config.yaml
n_layer: 14
d_model: 256
n_experts: 12
experts_per_token: 1
d_expert: 480
d_shared_expert: 0
activation: "swiglu"
moe_layers: [1, 3, 5, 7, 9, 11, 13]
router_score: "softmax"
normalize_top_k: false
routed_scale: 1.0
balance_loss: 0.00271
balance_bias: true
router_z_loss: 0.0001
router_noise: 0.05
init_std_router: 0.00874
lr_router: 0.00143
vocab_size: 32768
norm: "rmsnorm"
norm_eps: 1e-05
tie_embeddings: false
optimizer: "soap_variant"
lr: 0.00577
beta1: 0.95
beta2: 0.95
batch_tokens: 65536
seq_len: 512
train_tokens: 292200000
steps: 4459
dataset: "wikipedia_en"
Below are experts of layer 9 (counted from 0) of a mixture-of-experts language model. Rows are named router (the router's row for the expert), gate (a neuron's input weights, with its number), up (a neuron's input weights, with its number), down (a neuron's output weights, with its number) and show model dimensions 0-255. Each number is 500 + 40 x the weight over its row's rms, rounded and kept within 0 to 999. Numbers have three digits each.
After each expert's rows: "raises" lists some tokens whose logits its average output raises strongly, later layers aside; "gets" lists some tokens that make up at least twice as much of what it gets as of all text. This comes from a sample of Wikipedia text that the model never trained on. Tokens count by the router's weight.

# expert 1
router:521461489465469516470534560532520405467491449463513526509481533540518509544514588519481449537490473523495544497508504442537508524517544528528484584496493492544504580485451516489498529563488527558472426527544429543528419486488490501516471516521539534530490483541505493475443557442500529406515511462440457481451520488488458489505577529470477481521578505539470529486503445588457513522478509537509514511529595523442478456534522559530478517518499482541488441523547592515503594533524506512542443412473494483420521573459471508532485473514488546461535546517450593486549501462519528473492520514481576546503543503499449380494514482513526471500473591468483514511541518438458624546506522483546552498491500543498449442557472495491504528541459555504495530515549481503403468465417418
gate0:518411581446490457493410530530476505497461513519559432513460499496518526491500548509518415515521525497449467467521492459472477478483546480431508512555548460499529525455436539576483507475470485498551561457438530471472522589425560520487481500468506486557508593524543519464451498501434478428532470528470445516527538501517466464476528434497494415571449496532503504510529429527517469522525527549528532520447496597491576456447505482499474508521473474546519523472499544516450526438518496520417461502520462437489522551535477498502476508488444521534453475487472536450474548469468525524517440488526578583523549450529449531507495505528552552527458525433509419444485506528505489506422560506530472524544527494473424433540454516419460416504543532438476532560605499464465515531491461
up0:473440520408511471503478529520495571554422517465529435523438471562521510566405530574489459513520534529490495478485562441470509559582490452483496476514520452492575506513493521526590464503466501504585505482538545488502499514461545467473466463472493415492541468527534502506447514437465452430475538561474444532479494558574434576478496441627540449491473521483481521484469496544471496536504496489437519482488516545523524441492505529538437490451482506470514555484487553516479530544502469509469475471461443482441508521479453497549512482485456523576518479530498485504532505490498498583495450428523553558490451403510425496487466535509559509478529518468500553418510468442538520540461608519560449500570535495521512463462421475477414444471575498485528481520512469523509479524514462
down0:590563437507429599500506496494537460544483558530562498522509479538468474478497442426464537492530451515537537452564491532452488514478562551448473518480557465485513516501533531432482532492496524484511504556497598498456479545459425445446469494468443535479496527535438552467550515535488478548467491501468420550489568492488561504431453503504481514402521461519526495540472464524509449445447466428553426554472537544451475453473494500483506475472535537441477502549539395567505531530483488412593494496463518568495455571566490516483541435541502508475484497515516504419481509524516608439518467512477505495550582468476548495451509545444545459530461446487506505458538513500526489446452489507518503524509468504452497561502514512481507517507521506470475491549480502549502456455531614
gate1:449495492489474506529523413500472531443524559481573468470457456526482567494516573520468464444536481524581395471560467499535469458476528530502490581498467477551471564552433507502564421582473505551545493582504460518537459506543552446517518497541523580474491496478475499499514469548504597516505563472443515461453480523514485447472477470496497515509517537505496466507485493467489532495506499483538511497507527553502536464529520536519499524522474572627550505585504520494517545549554435543482511471480493491509505556524451481469549388513512459554551574504482510498557497462453484484468463590454537468430486504420573548577483520504502514525497539462507547507543480544455536515556452485524541510488454531505542517536503478515438496534420499456580506438531479472523541399448525
up1:450469538521481572452548480516435474534492526490440453468486466470559519505547536488461509488567418480472426456513464513465496484403527477473520465513541497519474498552472424482544502556467448426495506502566513538517509466567471453444492450472509597501499453472472542526528539592493497422453492500456516483504527456537497452432413473522452503542527497497504509529489487530503487469516485500539521557499502444452526488464520530572564483537487569533480492545559466520555453549442458528569545476507542498470516573525446557448504435499460532509588527464511465504493519511477477488497537527420618530499528481475553508518495505464491515550484495475463492552514516562550497473515508512561459457455480596538550463537468499566426504483436520455525506440488392472447536433513582
down1:504563440592550466508514527432544467498544527515502501519467501504501472483558536461536561580525539463515564507494551442486552531532560538460441534444450481431579511487549484542465445612491445523521450497564520456426543519492502438486478508568534561450507436572542514476498547487517467527501471434526555541464510436471558541464520536527499589536526510570496504494527474515516553511505518437479419464447483455509509484563500498505490429560496459479460484508487508534500500434507513533509459447415463503522500542536479542558515528531445517506477482571456447539525481530532533472551471493493485492542548388462492472531511501543554577387425553521476525452473480524533507451468478532495489512507464501462459452500490539508569481572564486539504512537435492438513502531529505
raises: "0", "9", "1", "5", "2", "8"
gets: "0", "5", "4", "3", "6", "8"

# expert 11
router:489478438550516511480516515456507417496433505474477496552437503444491554498525474437462446545501462486510588426535457513514515500506492493496477619471505428458527551536479403521528512551520499505501522465516522450515473451500502478511493540455380511572559530573482528497530562443585507529554556558535453466528524582445565449558512567457405429486524484502493454548556482519491558432480476488545502544517491540485465482552457476512435551507527504531507420455486487493582518535543533501466501480447503496494548530553469486546464468496546462466510511501524543504549441511529519524490461542493582570454459554520485500464523449532566514542523485492517489464497464528418586494478501507590535480537575570465525484496485446441488491518526530474511463513506501552537500528477451
gate8:478475475498507504502460504393549467514429521487440481542433425488489478451555584479549455502480490444529471503406536448571511439502475525465561538555440503479499464464537544472441534485437566464488445512576546447515567431533503523451462535401547480571409485498458491470477536491524533518444424508462466457561480486469527480470530487452492518566562512481453511519474467537529451473540448464578496543511519509554522536543533519488447471529489479475562499471526517568498562560481517549467498471510511473514446586512443538563523536497512509479498465544515426555460549480498552527562478481519474493465455524544520513471462504529552540500498503531583450467516502453556499477450517478490427470474475568509546564495486484427547544508458511515506451489520433464454418490543505
up8:488462457505537456520537522580502467561502524520436498497464513524476510485498436497464462518425445492440505570426551455566536488520495433490585541540416490435453528427570488484482550532449481450505487469531554550527464528533521562467473518528518491486526431534463462451510474506529512492487439529486502470425512469483503522459597526494478538529512580537477439498474535504475449454485525547555463510614508528474539495549525448526482503456508497450477485482474489497509544560450489554504521466466436487513510501514512553558506577553442526503492557522528518470395444595497500489519488496446481540551467463548566487505521441515540455561483517459487535473473522439466528450432459514439475466468472526551491507510525456515493460523401405493511494525491446429597531541458471
down8:526443502417541480483509537503453393537524471489493426502471495552536481505523506548513486481509466543453530539520542547524419458551461412506568567603507484523469519526523520492509550502488546487471499592500471439561462487556517469437500473506496491527501499461424462523508487502494506457566532435546486488620482425469539441425400483511531452482475553515472503404479402542523481494553491471531476560502465456447494509555490475470493491471523553518452499492456457482503466536461529602502495538537483495497489428508533575509459455420480500493587471466517521510502537456492500565501458494496496507492505489485472451490529532494440475402448557472513459517412438538518513509475564530440477532528515610509524513489489477456455502495485512516462444565536493469513534517530523
gate9:529521439567421515555461534537462525490466512466540450538495529456506524556491526481520521496588441464511470541456438530536500540492494502442512507553506443548460522437489470555533475482551502545416544508547518459549555510508475593492516438470417517518610495577515509494511491552504577622492542462485483478531509512451494517528532523497524543562491500456469594515570526497488458518475464528520594465552495552468488565487500493487488481422544536624505535524563391503511481446522508530499477479460465553484507451514535487504504448464476548504514517500470536472500507467484489507392542562552418562426498463505470523483526532477500480504485422460485463533514483492473527438536543536482473530534549456523474512483496470524466584437543508501484534484458461561546519489467514
up9:491535497477487446476521488541501414524531526468498531448564489532455450565531475511521543566461524544514498523443491505504492505508505554492523457519475477504507468471491548467553502452494588470501454425465492474539487459495455546462532528537520479547485487554469474487446518480511388485460435539474511559450459462453419556482588552466522518499493535514505484516512439497474487470602526419456527473507508501548597505417573490437605501538494455521528518506484517461524434604532513471486507497511432459443490469497547507479511526398520495493582492506492432473450485461469584568517504458517555464532453452522485483568454493561496494482447470473508491465438457475599507488501525491479508551461501516601460507479486439518533542541472498433492435451533478500500531472486420
down9:515495488428527516552497516489522460564562492487505505525495492513499502457466463529427535495517480450486497465512519490480474475514471487452488501513544487451548483485482467488492551454508446546399488516500568494543432598463504487457507489487464586546499464495546506423490512428544465523511488470457481492456489533557456587439564451415492509469540546519557445450581537472460524535513536406423494519545499442440453457437525474488527568544533442470497529573486536518524502456405502531546588461458492446490484481462509481490471551485545483480474535511547454512495439391553469560505468484526500454492506552451516522483485502571468396458493491511495508414467485473512500461477572465462486534559473544488448450458526496570573495530454516472483465526522401550499492450467485
raises: " R", " ", " in", " (", " T", " B"
gets: "-", "|", "h", " -", "ak", "it"

# expert 9
router:487511487482538439547479559457423486489426481488511528528479487415438519538508531497553485500542534435507535512622489557471492539525471481498505536598457519514502533469480465460525560500462586444466567514480426568496470523420510451549498520520448574526545516535515547539473588489561520440571575498478471448535453479533527458519510562524512505513527500595449522501517507587469509463494485526526501509513571556438496472486521451572419474549571520454522477533541561508429532524563514535467482512521501523552555446499470532508451460474540485416527563442493500475530549487530520503506544457504474551508540541477483518520439538535503497479434489494520448502487481510494552462512464489505548476555543480435475475482513496537484531541434561423517556425491486505425470459464468
gate0:475520527513498457570447442506502480491424473464507562512543477393480481494487501502467503489487486546491499506476529532463491554565480476455509425511490506499514466496384557457576505521461567509437472562483397509516477542389577525487492550485469522506455505492471432501546526577456481471498489540432521516481435466482476489551569530531510471545500527485575526519438502547444551443539457553524476519542575481469497446522491431567451502521509556435511499495472510536493503481515490468477412531488556552533462477593474457440473472479507533493444500501448520496536435475536442547547556480600561545519478438515496502550455517554527405501504463534503484494464498597515523552451480489600500502476522502470534473508497490466534430494510570504550563512502525500502503477472515
up0:532432493489528530536519518474494552495517557506458469569556533509481528526484440514458539513492505519499505508438494459409465463520478480553477446528555445560510487446478532526500502528518516491542500523473447499525479513475412487482528475498496548567611513476506531579466451513461509484526449560488541476424520466520492586492519446497511445426544609492509474571496443501459513512486517529559511421480506459615477495513504527476527443409534493507550500489441454549492578492449542517524552533483521517451551432479495555465476481544442557498401534514475499464469507488519489515462506531532532537404457480458462508496546556534463527466486498417584445529497551525457512480565491508509551495528543430466551474530552519566499461480466477480460475594563550549554543512528517
down0:463490486558452472513440409473535475457496439541507477448488524490551482500460484510496480413551478540480550558492527505581461523528485457502536577535483516462587455491450477587555570518567571527486441480457532473434525477478485452507557493495484476484509424476500526460508579516426496456430508517484449534477572485469527478493464472469567523559554424439434465500531512470527463513559535479502421578479457492484510544582463513450489515503532473500549493525524499559465492474463440501492521488466441453527513578572408507478457470483476482530526511456472508524507472558560512409483475532441580443503523574524487454490531500542516514495492515545489496536501552483492557503522445565522512463541495538466458493497486506443431440516534524535496565430469396517454497502464496
gate1:522438453522487466514500512597552592544444496476451475506419517502503556520495490479537554495553535456521494440548529529473538505540498437499530536494494434459538525472535543559490459445516495486483503573497524508496442560503557439481520499521491512539525523432514472520505441440495428509543520520519513511476519575426549467504457497477502474522445460527496446490482457480460482564473516528545519489482487542379487492464455425482518480448628504544440494499501525524529509517506579477539546480494506496423555478448463439426540473498531478514533499416501490459496448527476522493524402519518524558489481486545553521536558571513445498498545496501574425451545570437517511432473441479481515494527491412467555448534556476483459506451491553464484440535569476442492560481508538
up1:521528469485456518538520499462503536476470495480496479573501495451554503563516460490567441490528517516550556479474508523559546506593464441434511477494512434474520532550593504505495450533491548431511529510413507458535496457534457494495470524506533515561483481412500499501495486503505588516516585523449444490494456565496523467515527474491512463462491502504599465468427449500508564531523503513471473464498486483539519440495455419494514487466536520556474528555555614512436484577553512422507516553539478398473506459495485504534512372510514490512527577467555567455522505503439515551487449473465493475516478504540546501532476435538456512529498542453573427429509570495501533527488487493454432497542523492517471500484540584482504473519460594494530551537516462503485420445468489
down1:464505456454489521475563566420505491435434478505479486505458523532516483436470534528472506546434457532468540454421592457484578496512531527487444467541585508453442488485510536486477501450437482506509511544530479562521466467543513507472526545506495523425508494528429509538456429477514441522465479454481507533517504462605415497504517485592446485530485533528458464454562539523476572529456446471564493494520526547475508564468517475567495554511455576450511456519514464474518478528468583488546494504484553523462523493481565523582448540556553491458522438581551469476480434441504545480459482523539496520462463423467573546497431499461489507500542437510478566484449524497487474507518507479452528506419469504441521490503540529488453465483471399443553517444536484492447506518480481
raises: "0", "1", "2", "4", "5", "6"
gets: "1", "2", "0", "9", "8", "3"

# expert 8
router:458458466458522463502546522524528487454554478457452505510503549521514505463507510590521444518562505469514526478566493548500509483596496487470461542535571513561510537513498434511425587489570452464521533402490470539566527461422541503515470565458517539506527524511521592509473503441480476493451503549471479412530553484483524459532477477466468501550493582505498486460566512490423566473440499475506507577480555511445451530541543457607455491461513412549492489473568546449504508515560543553435486464551551513502564480480483463594521426552448531475559595482498538454459491546544516450548538539524567466466489534478443448470477454503471470524467490466529484553488485481449463472486519528531511403510458481506460482509527458526462504510431474484516488511524529500532516521490504
gate1:486497416468460514449560555529559482460522467471480495454520530540539571551528553509448461482500529483517484479532527567461492482527400528468464476480465537471551556503451493509468471526474466434485492500509470628480531512509508547478494514472486522500510471516458499517460497418487512484536497518479497471456481494517515525494465485507487504500478580507556488490533553572483499510567504511479465583532564525561502492510543470576542462527515519460502517523398573502474516472538414512479555523548398515477520524479556489488578493526470512547518521546518526567568609447467552494460465524525596530450479517512475533591474490419553422502491479464514484418515490474579565504525523454434510433511518527510545493513511494531540564557443493483508489432517497549436377502505491
up1:473500500482555509489441508528482448537517537519509492472455535449439462480506466453453477487531502491543489594500441332567529517498542479493504486492413549505494495518468527452572460510458513540521509474483582465533413489532480491485485439521487530487557524456483452501485538620488525493559463483464518553510475571516460552504596438538522495502480520529461526466420455489436517451527504534511504469458483575536533467494448520466447565508456553425551525497523432508469457479530461539525525513496557510493466489485411527459480498472434491530559438512471441463503477512485505465532514545528475469513507494544532585470566528532522570529526507500551456562483570516464493460474484536550501542467498488522459501491505406456438473408538485501447526533454504516565527564434483
down1:466544509494448532528534481484473497503572467483544463545459451578573511532549555459516468513477489457467483475412442512512566530479479474517586570450578467571538557480530470491505438468535538414468433459519504495457478473506547504470479534500564486527489455555511529467450492501476441551529534560466474462474496449560459480490486475526523469547500533539491440471434532556465533544480487484480441497475551618484478537479475564417506537528467555506438549442524511524434412461430472471538507479542477450495454557472459485484513551514557477509466502531514494443483511550466577453520475532485457475401517473498515495593503505506471473530515470455486456492477458560527456479544482444455498482436480523519584456499512474537554514548496582478529497436552507495519462450465575
gate2:514506535512516401538513529530493469527521506510521511510574515464399511527517575473522511561508475527472592498523451505475481443450467459525575552405533512479501485501472520468499489536574544478510496494525465500497491499484506466528538507514480447494519476421464500495458417576534516517505444489501469493519521481438443529555542490471536515451466555421471540546450489512522487448512516416587494482463512573488512497507444467507568501496463488500536521517492496438562532559573496449446444531494485476574530553528521525542482509474448427399498539528425482467507488485455525464562499494439467483448484537533567522488485559532584477477559434551437467546498524434437481544468544487578506469490449474600458548482513473509483499572509442514545509489473488547429568521577468
up2:529508492437477503512493476514533490478474457556586473496456431492535488531478447517492532466503537469525424444539541477522541563500502560442506417541471481514485474498565528611545543550449475494453521468451490483501468559482530516522469444462489509525505517529550474453497523460442406481472508564524530487475501488532522457500514490527461556570560509557521506456650575504511521556535511536472529494530579434481464496496495530535494525477536537468471502458507495549449469529489439518475488430509450538487478454497520502426478471538513503554530437505488561517477467489505519554458498519502461553543495506525432452484485481454462493485458613437538534371460456557517521516494444490428561510588570550503476464437479466494565432486469495484481478483502545518521406466480531
down2:467525571455522558495523452469432498525585540469480557550581495559543558549509520491483483485459484486476561529520471520463528504580532454494528547516501475503533523509488542486441608527393490423443494448571474536562552464481500517506495535465513503499465558612523515524496501453470548517545379509450582506468513539513487516524601457489504487517521519518480521427498519484515526542525470506517523485504465485512508497479456476435532468469512501501498519515464505543445511510543529492529533437481514498488447503577611527516464558503402515478460545504518526471506427545509472467520460556556537521553455541530473523497562528488514485507511578558523548467466478520561474416501531512523486500496448535538529440496424469485503460421517550513439487444532490530459473540597564
raises: " the", " a", " ", " his", " an", " its"
gets: " of", " in", " to", " for", " with", " by"

# expert 10
router:479521525519513533562480541505470564504512495494462473561482558524508520530479549544469522571578557489467529519469479503444561550521537534414497577523474516524470573510478469529458502490568485482515493500569442485523456509496487377521512485529485523476563519560491476465490541450593499516536450558415529458583459571471490502518538527502506507539497520571474495463514509587456472496455490495603467510515517537450540557604477451467492554443494475451471540497539555509474559512522550438495491492549544578516528576495529515489490512524504468481515517516549529534570474545523560483423490505505464494427536493535529465456451457498550482484490558490494451474598512557506546474468484527501506420475466527484506496515507492508488503518505439481540553394530435594466597519480500
gate8:496472475529476465491474552494501452531500508442490490488457497557517526566540451499474479511486537493539559423506487535523500502426563427507533561443502479499559444548509478561513548493509548498438548517504455517498568477465492465430492508359539433455448524606466534463497477446447479452472465524537554495477515500473475496480511571409530469505502389503407464522451519474494412473496442477462485523551516521561497546489472473473532444516547419460524555493555453505533491482485477436570480459478501461481528519578495426502504548502441483591412491442557501458463494491506466523498488518493489476466413524539528583480530480475481502516556522480517490492520481520466516478586448556488494463480492575458424483484477525505486472546461462586550481470544460489509481497533470
up8:548514558559468524495502474498503557522462486531535517463566459500473478481484516471542537440512414518457491546471506488509515518529478528558479510544560443465471550558546548508526467502473461525544499494485483464509443496520474587491451516511488536483568512388533469525427437504556474591537562419472465504486461500486598510486519442509444482505495505475554476516504443523466547497504486573516493489492450485502541451489500472479466497454564603511492528452541559466499478490495547487449504474498530441513535468446506478520500444501521483415542432438444521460489523521470451433541583591506590562509550570568495466496501533506549545510468504523527538437487454473456444430464486524515533517465504441521548490531477504434514532497528548411459536434402562526529545525501433
down8:554496541528464461537491515429519467526431526476509445543541550518453509550551470508520501584578495504464529497470459548539493565440534575509492518586492522532468578511531472461436554537509538482569515553524472500558428501497504464399486435445571477589513484601449498533397518477474497518443534486525518523543511475556546538510471544514504552486567529535539521482484492505432518485444514529509509544534489468561522510505491506437472476503431425535522484496456482559522539479494491497502527493528459430473494506406473493547521522473570533462486435545492572531455446454494596531521506512485504495476517507466461446499501536505508466434415524581472502539441520524490539569541476486473491453496510526452453465497537465536540569539567447560518428507492443507516536484489440
gate9:496485543482481513478521501460555476541508472436509509487470538502421492542522539526489548543568482428479542508498498547509538537532474499540476610582577527454479429510521530520490507489515493454481536546471479552532423532476546507478492461466474495535479477501538473493542541553535469471571503486478431606458498461515462521565463515506489507522473569480434488574504521470487497475485500568492462444515477497484470443498483535521592580498529508542525510441462505514498490531506515411553485456500435489481473532551520395492496480448545434540480433520477552518499490475530460530450482532582539473555573436483480544529499524532508433400506458500522576486518536558502442500501542464451443524473575571562506410522439527478461511515421503542536482553542429547511552510515570
up9:512495465496481518534471460525439509499499492545496430498545416530596506457438433476528457493424510535532460478505528462474473454513515524480517474447483477430522535455461456511490460482466448479477517425534504503492532491578467512585527499479467440526532539465539518513427469531497485519547441546443574444502519513469548501482531471473478560563445402461551503505475463494527482534504498467474576546509537483538533430514479513516510470453561492491454480590447463466536510424476504550437550527450489500493460525413512561488474463506482611474483527510550558472547436488522575465534462439487554544466489506450513480500508515526433552540539454485595441529493490483458488490516471535532496488516411485394504545542529490497539470505566534524442437495486579473438520468492430
down9:527534496425500530463516556532494589538525542516459605538481548463463447517525472528504498504531586436441525533459545467509541497469467495537514464474454612543537450569454511537429516461473521540478462518490495516452392483540466536531526573535487519470447458487494443492560472532547521503463466498505463587537560487521488505458530485417451502459531431481414436486494519512510506476532498500530544556545519500459517463450549493532465485446540486477478488481505477419428454523506515522455486498458537498565523557517571445489505504469481469545511466542522517504539487494503467501506560443460499401483554511533433590484466460565566492527484467580490532502499431542491500476497513494501486554543477535483460416427487439520566473482483481540430539518563469515494524484537414
raises: "1", "2", "3", "4", "5", "6"
gets: " ", "–", " $", " −", " +", " ."

# expert 2
router:486542444453518527565557560589495509552507506462486442528528488554442557559523472540463511501523494508485509532546447424494520501512536526449507556462468471624546486499515453456512521497560578450475442481532510538499428477477521457511474527487415490508555571503523518470472510514560519427540556509468489526546471500455487464538551435547496510560521556523447509495533515514483556487443484524526567464492573536493490541510507464505520511470513485518490465450533521525482524489519469512484497468507480474459508566535411510526400509480509573475581511583542530481499500456584528516498491498492553580506509514466503497443394486528488473483497452476474524458490451455446473613516453529529521395513514544502466452547499530408489532498479475375560541491481484529448517553470492
gate9:472529512492471484547471455555489446474486522490537493421544514458595470496473487460466468536563503543467444457493557491503513535523459494479498513489521514530500458519587467473558444438518583516485468524532518496526463523473564435512512422458492543595577511484532453476471524489516559489502461544470491446486504460535449513478529573517543548539526502452411481562490501466490452495442453412463497577495529513547540476518491485495532518499457532503492483539516494530545506473482476479467409496470589475577403483438502443475449496457500508483601533456525567521487466548508547538519539490500514482477477456488541539430529483428582554459517534499430478599545491499401567504569474448423471483530525467517563497547530489579513469483487510478494428514535532514531458465470490
up9:541512519541460567537557517458454548516488531468516495502449470557484515575497510486568549422487473473512506499458390510502514496507549549528511443525511501508439485509451515513466519516551452498470529450475455515523540485531383494439491496538519509456442505573449479482438416530467485538456556449509547509525478582456532472448573572497514421484527529538535492427509474518542466490491521565539498419488508502449494541482546496472454490522531439525482505450518478469466500510463548491475527561474487551537559592530517448519522541535432509535381532548506511485502551483480474475523506527459545491532487561534487483585459509574447491518445465496525528440496543485504481527386512517504484504506514474514443576488485603487475611494471539508485581483558495494536568486538515
down9:523529511468428459582497490506559461490451461506470510477473521536413431457499441533475531478493523506484537459480510508480470441566521538488570466525513441535504472454603511464526554467437455533541421503469493508494510483558474445532485467503478440479518470510491544402554524436463452477525543544488472531482477539471512464495505450505580495487582529494523480531466450499454554485515508480565459498488545481482461544559454513528473527543514403484478498521466461471485458454463543456546575442442501460544506541512528468540554451437465553514553494550418477552444446503515510488525405491425472509461502544473513445483487522530473528502512486490500496482546515500544533526516466472486383466496474491472537459523471581587475353575522474440508460506525495511562529521453520
gate10:503511519449485456529462536499471490511446477502484467445525569455523413479593489444511504534503521441496535442513507566430525584497496400497511542461533491484531399530479514566505556454544472531387487482550528449467481501555492490527534493458496500460466493454534460508493468542480458477462542497502493501533392501502418440527482542452487500446528458494451477467483583495488480537468484468476579462535466478443507487485468500549465449511495511610489446437463555528513455497453589506529487516551465525524445491532468443438515462496547518511404469601460523446462533496463454437431467494489449434542558480535476495526507510469517461505539585498549502505434506476553483529532489498517559479507452524514454554545509527486443404452508529492478491541479501473523537552525506
up10:429527508541488539490503418490553477479580493559522567546522435523490561488439496571530488462444472579551522541498492489466455522481471599506432483530479546474466535450543479531490433535454505529530487570455514502503530529476568536481434497500486519515568506537461499514491500446530523468522435492483473497475546510545557533549461544529470447553510517528533542492519409541415459387556571522472455495454523514449553539534532522506479601519538547460521533553542466447426536489518453456493493542496508444487509535493540515533485520486443418471557514458539453523473497490486453524527562460501533462508472542498572437484514523454523490484511449503480532494461501547482552412454455503437462487437586489459575509436427506450558536556527518524499563449504473488510489495509491
down10:465524474506541469505544527449541494490449495495470412515455528448484469456520487520495488480495498516530564493494545573578476398450490460489529497512559502494538453549528525493520571482506503531461516534518539440478535527531468501488526508446510489535453498493467412476526502488548492534426460434551511443559459523442451493477548512531478434468574491472514528450445516510506509513508531494435500521455528629429538410437459511488456534520521456498551519552507569401499507416447467512437487471567494497524489510481461521455498491581401469516426493394522484458581472533458507473459468439533529512503484474452455488456549482529526498470499487461529447518429509498517468438490466488505491466439520498534435506560479558514540491536537564546568508484503585485464532518411525
raises: "-", "==", "In", "The", "T", "A"
gets: "\n", ".", ".\n\n", " |\n", "\n\n", "=="